Weights of a small mixture-of-experts language model, trained from scratch on English Wikipedia: 63.6M parameters, a shared expert of 128 neurons.
Below are experts of layer 7 (counted from 0) of a mixture-of-experts language model. Rows are named router (the router's row for the expert), gate (a neuron's input weights, with its number), up (a neuron's input weights, with its number), down (a neuron's output weights, with its number) and show model dimensions 0-255. Each number is 500 + 40 x the weight over its row's rms, rounded and kept within 0 to 999. Numbers have three digits each.
After each expert's rows: "gets" lists some tokens that make up at least twice as much of what it gets as of all text; "raises" lists some tokens whose logits its average output raises strongly, later layers aside. This comes from a sample of Wikipedia text that the model never trained on. Tokens count by the router's weight.

# expert 13
router:488476498473499471548443501496464486449456487499537445485453468449449482461480471498437453482464457417448488479504516413502528481518624498472406466420524467516446471495503492469453531484543478497567469528467524504509524512567537527477534543562491487468523375594500476581555469440485516545514555586509505465504470490471440549557466529457502498472567492501549531469500479489526542485532471482521528481499498488540504559518544483511473491459530496415512427533522490483539580518460536488550510572480528490531563454537477536509409480474479481533476453548470554477441502491502504471540496497494468487411502460461474546520464498457536418521518513489451557435533448494534484467491545494569511528569524452533489521548527525504550478523517465523526520488460402518554512496658462
gate0:472499493557491532483513501486468463535525437433482456496481444504559570465531551519469512532460507526487530507550413494503446548526502501489540478406458567461548526448546471524482486504428474547548498483459477551522516401452573569501539492528540504446461531480506510492480496527505543501514504498515487559493577549482466547554503421524453440531496497523506533467484491436536493529448486559484457601519406533500555552468441459481435519457530520464500542422456533538499508487516508514473483516563534507524466480572467464595527450497447517535488504458548592496500521412522455482526445465436457497542468617506476473496516539507512514535477499582521446468471423536516516509528489388564503487535448489543518489568499449429446466507493519458441512540556490467471480542505526
up0:563480455495520479472482469462531477453467504510510478460483560473404434421501443450430549489590489535488499479468563497439470489535458517425483507508514485551492514526399488519440525519472538472460496474501485488493533560523484512586486598446439518559444494575478466558517470511508434491494499482505488471465428421488519502513528586495422535479517556496502539464555512588421509535541426411495516495515443473496465458500484568481525537547567532522531513507534517516440523509469523528515502560488493522480501479464534547476520545512517539466384487467476509540561498544456491549469541501499549496537513465482497457552495523506506517543487499426512535499466546473493415532488541588471522529545529544450567469442541486510542597525506485560551458436514556568478554461492500
down0:488554500483476535492483483472523545484502465509520512523418521540507534485553508483517478494515419492454466484507547502527480480512497455506500513435471473506500424480434441439511625437554455474402547474503455437458509462461470470502446489484431521531530578493508470455542524541518479546414463456499472477504510498482539481420466493498466530561449504486507543418436565495428524484506540468415458439461570453505514491489450520549486466526536512485465478568436469553539470577497575519478485412475466496514484507500541560435555450486537525430521464437463462481565521477489508496538529464498500538512556472531490434483568485503447530484463544572519427527469599577498511555499481516452510472489546529452515469519575566541458468520538562523519481532527539524531477450572469
gets: "-", "–", " \"", "/", " (", " New"
raises: "st", "m", " and"

# expert 34
router:548480499436527500530529501460486438473517453571526434498491551419492503464493458410464532514495486536446545510497464467486571596517577515509458392513538494434571492519486472545391507580460488492472523541475518520627472451504490538467477521525531518490599463563479475459473495536492478518493518545521513481527490538500608486499492526475532506477484539549499472438471505455477509581496414460515547491509503444576531505433506461517484475454524435489521478499497536556484581570519555521517546562498569462467437423566471501439523489503506484499513569496520534490462458493546516485558469464466451528504541499461502494529491537502490467602461504506523429499500491497535486464472505534574500523488496536501516446504539500431527464504534447517438492501543418552540570501555461
gate0:518515583538482511476502521455496494473470548474441508575514462478405553442509468452528575503538446548532537501419559563386460489517507522522488511479488502493483516464489481481498507536503476477506509481471428456488543516504468496559533509484500504552447557574479515516538501461391412514419501507471527420473497549419450566444520523467462532493539560421480517468525488520452437566532497481500504529499495551515460549442514455495456479511505522478477485455521499606425512471474496514451523531545461523492495531465475511555544564451513476540545426573516427448493548548475501528512588462470552514456513506446398442496502482512535440429543494527506461491493474458511492510504469510567486427520499506486542532419479441485466472496501547571455502474531462561466583511514500
up0:505575448413471464475521464555494484473574578454552444528439480503481437443513552478482490454414473482489521606524524494492455489480450452518497481470491454485548547534553520540563527505475459406560492525468511544512513456403573437497506521527488447482569535480559553453472513465579503520516514486476537558524439469513516514517445514487532446422550513567519523468539538522482441578454506418462479459539530514522510466572512444474485469453606433485488473532484515518543508531493497518514550449444474513521456523435476437473522534525515494542499511470518535484508482479464481417508477459514559488524543509519485462490475497515479550558540479496591473512479537482464469566497523477544511432553442423455446453524514540516450457526529495460517496529412509561458464492471542
down0:444461453547490541475498500507531456469561537494469539472460463529498527572531560507503492511500444465476536543548501567495522439531499512550472489509514473537574493509535482482531523428591470492526541494462558470453488538517498482466553462525505506483456459524453477506456491432524504532489521556455477515498544509527408519465421474482512476584512491471514565493540496452498450605474493550492473509526545454526484516469462504461501536517465447447378534524444445464485487476525403550525559507466422549562526487415494453533596545545515464542504502537512564518443547496498538519508518493477460456492489516469404498495425496417481494485522443508516486485526456474452449506422530435444516468523521459526489515425528505482482462449530432508621485514498454552555528457585539
gets: " and", " to", " or", "–", " =", " &"
raises: " the", " other", " its", " their", " become", " her"

# expert 20
router:505433505490502443490544521484531529503571440547517490507456526431548513442485465467502461525481511429512538498502542526465490566482595512466417450504574475475529465507485451461377561542496516527544426474511500507585569504492456486523487481497525512500512461521430481486536510435558482569496515639444520505486466536483489485522470541468455486548466505450479504527466457466512477499518493426523520447501478455577466536488448533515507466545453451464486457450537480536580532558493503512505520605525523502491460475554482460545534429516495455510430501480430519454506523471481550506504522436487493504431527472417485504505511493462475453547534477505509457398407486525505519448495528485495508507499537481527497512485457526465485526493551551498433482489523427519517611471623451
gate0:550494501535505487455517499522565576516518507550444525477485482489496524455442477532516526461478494447520500478421463527459517461479478512473480550506540440496511477509558458511511533511462466479552503472520466474469434497500461507466546476532564452490508502504479520545575474449464489504461532543502606364445440551484451565461513497442490524520451578499528481493546489526513523481513442466451495405482516454473544593499549474571480533429457509481540407525532474424556543527473473463494521451499447469509546498526483536522488575562387493501515478552492433409517471461513466563521516510493486500479546471524526624520470536450456487506544442547512546499572485456521535452547497515529449592460588443505556553524513531460473519455541467526521534488506493527563509503514488
up0:512489443565494527546507516504469557496565561523434657493474538480517503442465456512498486498516459439476500499520508440509549491493487584429445444419495473547547538582552518512496466483493506497502457425503522549493468480454559540469514538560475421525422438478505506558545505510529567472430464570480547434520509515469472587507475448464480537442502497515500459552518450524557586441538518459468557533529465528499522461495458549530532561511479543506524511456513493472595504498537487491525551534469493519484491522492521522534503464516473535421496414514534464581460447396466514465562485492537451513444546513557501463502426513540427516512467534537464528496576464455536500431464489493501509533520480469463481506523521561484459503452548519536497483572504518533475482530440512
down0:526504539469505489472436452513496536560404443447575472526489539484425518553479501545517475569436462489516566439504524441531521557488494492360524455460452500467473517516491539479463596473444419534474480469545505571481502588507544532476468519480546483506581504528493465522492487532497441485499498500429600497566509488517528542517466485492441551534499471557422533515504504501439438523526541465527507486492500521529455473455449578452448533471504506461561516559456547465485466555463563514460498530427533487547515554540500536511510492465456522513576497485507491487461499470520478491481513491438466499501462507515424506474472492519540409501481443462520471443505492515479543470468573521520539419541521533590399519532582518505482528443483539493479504545459590457506482528513491
gets: " the", " ", " of", "%", " with", " ("
raises: " his", " the", " he"

# expert 50
router:530420509490510477551477493511516481442494512492576481529497485473523478492517468452492485475478453497476487511459472465470549533517595506481556441431560449491504407479499443555380513540531444453526470564411485517556534518515587518503511463477507476492542496596460419492523516420484498550518519570481488508469481509466480531520436497485494481459530483457481446479526521483470509514483492483496539461444521476569443523438519473551481534492490449409452426551528405567551517576463596478515470546481571486474509511458452529531420517528496431486521491530455562427499505522540562437517464552537454509467540463481541562466488502515495467501517463503495445462517495493507525463494521514603541548537503456511513491471507504481480453469522516501482525503457413522606583437533503
gate0:515390444470469521502588569453504515497431529479490456495498495512511466459558536507498503395423515553480530562587565583538517515465473453544512490489465510455456473542503508498443462502539463513491446509432513460537525480597526529484464480497557469454501456533493488482510448511489437524481531500552459497468547442502528523504495569443574428500455509511499501444515515482559562566552598467484552406476525521525488525492527495518456520427457521472504500514526505475522501535448528477467444503463509442448536466451516586517475506460519513600535399500541561442519457509534537506479512453437405579533523510462542568543510545535498417509524464476487452501523493514469496478523480465505554469486460516509460568527457480516455503468491496461460494504570465498442533542545537
up0:441550514508458544506498455507503548555520456409490476485539465441496537543522541432512481473583494474541498472454471513470502489443518472536490537524538556475456478466577512463511444524529463517541420575436503536492494514505568497499488473514496493499497509516487509436580504487490494471534441521513489513553537493415532467486556536499456510534489540470555526462544523517493481502404522515553474465478485604526379440497428481440455540502439488463558453530552468495497494538529489538514466475459540492575477530493557497446513528468468452508450480516544496372515501483453581488478554560491535513489569435463503437459503521477466432476539446495495480437506537499415444465522527487515490452459566447485512526433443489563457452451479469507452566437501548534515544534490577
down0:539431514521565460579463529499527473523476486588504461457569501571509563520516529550501459459502444536520429461549523516496497465493463510427581482471538516456519467510488496492523509484542457406487516526503457518429494520526480537551488578497489538491577509479518509550476482484443500485535500496506427470500493533527510436537542438489518477542485526441522479536522422520480514549553439506425511530517501461530466434514459382425569483433441544449437478505551568532451493467528493405502417521528499517496531467524463450396488499543448428452460549491518595500509500489463462468562523542458468510484486540433557491564531490433463599546548482474483447506480515495519477507515509500551513500522502548548444439501508497472447485545532417509461517512493505468500508545452480
gets: ".", " of", "'s", "-", " New", " 8"
raises: " younger", "tt", " captain"

# expert 51
router:534497494394490534506462449516513476508512565532569498509472485517519548497453445473525513509538481546518513407507450458512518518531599541387449526504468482483480507528478486545371474491499468472491484548445578507570478518500520484456479534510476509513501506539473466488489543451458523581469444573449467490496481494540526459459458505464516496533503510512503464548518480512469471552415496459465520487504519449446468477489526522501566539522548501476483473592524459555480502672550522560572542577471544516467476493475516474493520509561537464453528546522509544507516507404515525458466524442545487421466514550502537547484497540524560504585521476479487485444504487503495517512498495496537574582500443507565474515513533498467544487580479504518489529467476386531527572513562496
gate0:473511457464507487500502498562496437488514473584469479452467536474494511490433584530435528559508569545410518534382537543478518518512532510488507521472485461491478472541532507475453496534493524516476598453448505485541509471444476458470542499521528520476497496527543507508495582483496461497440456522575508438469526475446467503488448515478541566522497519506482516504520516546441523482490461497460468474472511472500463538469520468473506401513435474448502576563492489500565557487605542472535545608457500494564514477517556449502465530480443494535503535510526549421506548503463505509486476508493497480535412461529504462487541603496506502472463534522615526473478488500622542388518542538481465458513488468543501425418458488535511532499491503522540525514540483396503493527522431
up0:534553485475527519497479487576515461492573523524536512562533570538465534556468537552510490510458501578434482546463569465513547466517534538479492546550445482496459514523536529424444484550470505555492483539467593553522408478470534460481493503517548562522440482515480447480520583469485383478509479484534472389452527460481472497494558537476497543542466565450472547542536473549455489480453454456487439426493547467451529549541510480515497491412476508556544523484520477455521527550522491505579565546446523378580541497420487491466465556550483487529501554495487486469500493506487425525503533495523553461474517507481492488482524532518568513535510527565555512498479469544547518565485484497442543463405430474509447501516503483578558505521460518456462541507473521461499514495491524
down0:522509546489510424532484529485467542496533487503459540465516503467471492424549492491456501460446532477531477464401477519511554475541486473505571472450472481445554529479539568510484422503518473537587522513436498465507515573551529509513474480577471401436428564561443485540505518467502552554513473487527399532503418403532483520540529468450497482455467493505544497507525501510482485550503478529430481492531484465493543571467526554480498491522451490501479466471469501482533531400521471494460492485469585491490466533523465434512488523539489506478529549543493456504469437509495518476486518535496579512499416545529436532455476494471511614469455515578516497514506395494504523499494494436433507591447505528493524556508506498448414502527487523571499419470528542494430521471461408
gets: " that", " which", ",", " and", " who", " 1"
raises: " also", " |", " he", " are"

# expert 2
router:481495507463533526566498514496474511471508571520563523523443519457423509452488463444448430425495451453496529468551482482505546475522583483470491447450589480486501440494519493515405554419508452489504446563441472500529540550508527500522509479479467515489513411579505458539536530462566500551530510577467508429496490486464480476516494460489550476458555473476551422498521483519508532489504477495519561486466485472617453509464503535529525522468519486415506407568484482505512543597481530508499492561493571454546539522497453543493448449443449417530490481540506488455457463484529550452591468526474492511426528501497539482513462496526526466498570485521503514449553498510530502441531518490578512525520501422525441511532553536470509443478478456481482487517421420521505558482579550
gate0:390473532487532474489507476564469513477433501472496501459499522487516471565527564505490575501483489540562510577537437499546446487479467485499490471526511537463503486421428519498437470493544439454517522524485470544458482502446480525464555510521496501446537476569511513498479456475492515491451524522429515526560495458507431471521583503540468482490517486506536504465456500454516551515524419490520488477587605476505553430589476511500520458467554462500503490500524495466498483500495542507458532482533489506472501497585528456454539552523459530521453514487553468493416507476481549525482392495435518461557440515422511450534473499454538620565441426529510503473566544532512549543493500541541635456538593457530493524529452441492475488470572492486534496492476456497475518437550491
up0:525450464505521532495563469444525501541516569513524490460552495513436561476539442516495506565498531518511474537531435442463531548534505495471518469375488503583458471522502478522516475497512496494509443518521555511478526538514484472455520465476511400481448572492470440456507476513540549521572510562514519482539517474488488628447450433510457477547455536565490507543464506490498524558411526564481526542498526535504556560459421468505528518459549502410507474489421522503480466495536501499512481461424525526510483563442494446493530408522473516405480475449514558533509507437510500473530500534523450492579472530442460541515517546514571503465464550440457539498537507498456495548469562435556509514534524503461479554503479556475463468475444488545479535543512502648491529501506488
down0:452465506570504393571499538454475536477476494598525523460477495450528489507454466476503488465496581515500457482491522489506496442495520463596463465421501464535405526469452498507482510502582494475481470534469531540496549537515484554495546478492566530463504426590468490493531447486495509460537488521489589492513509538500514522576518484499505408506470474506508448495452511564562423471529484492469433519508571526540529497396554453518536542426468459457576444579454539447502528534485579541510529490550504466500522427474566444460459457570488430466513520572494475455459449502431529469466540518468574554520478463524526467487432458519497492514517511593456535452501439501494505494478567515548485512523469488514486546556438540528456514500501504507530457512538575496534486490522512
gets: "-", "|", " ", " 2", " he", " 3"
raises: ",", " and", ".", " of", ";", " as"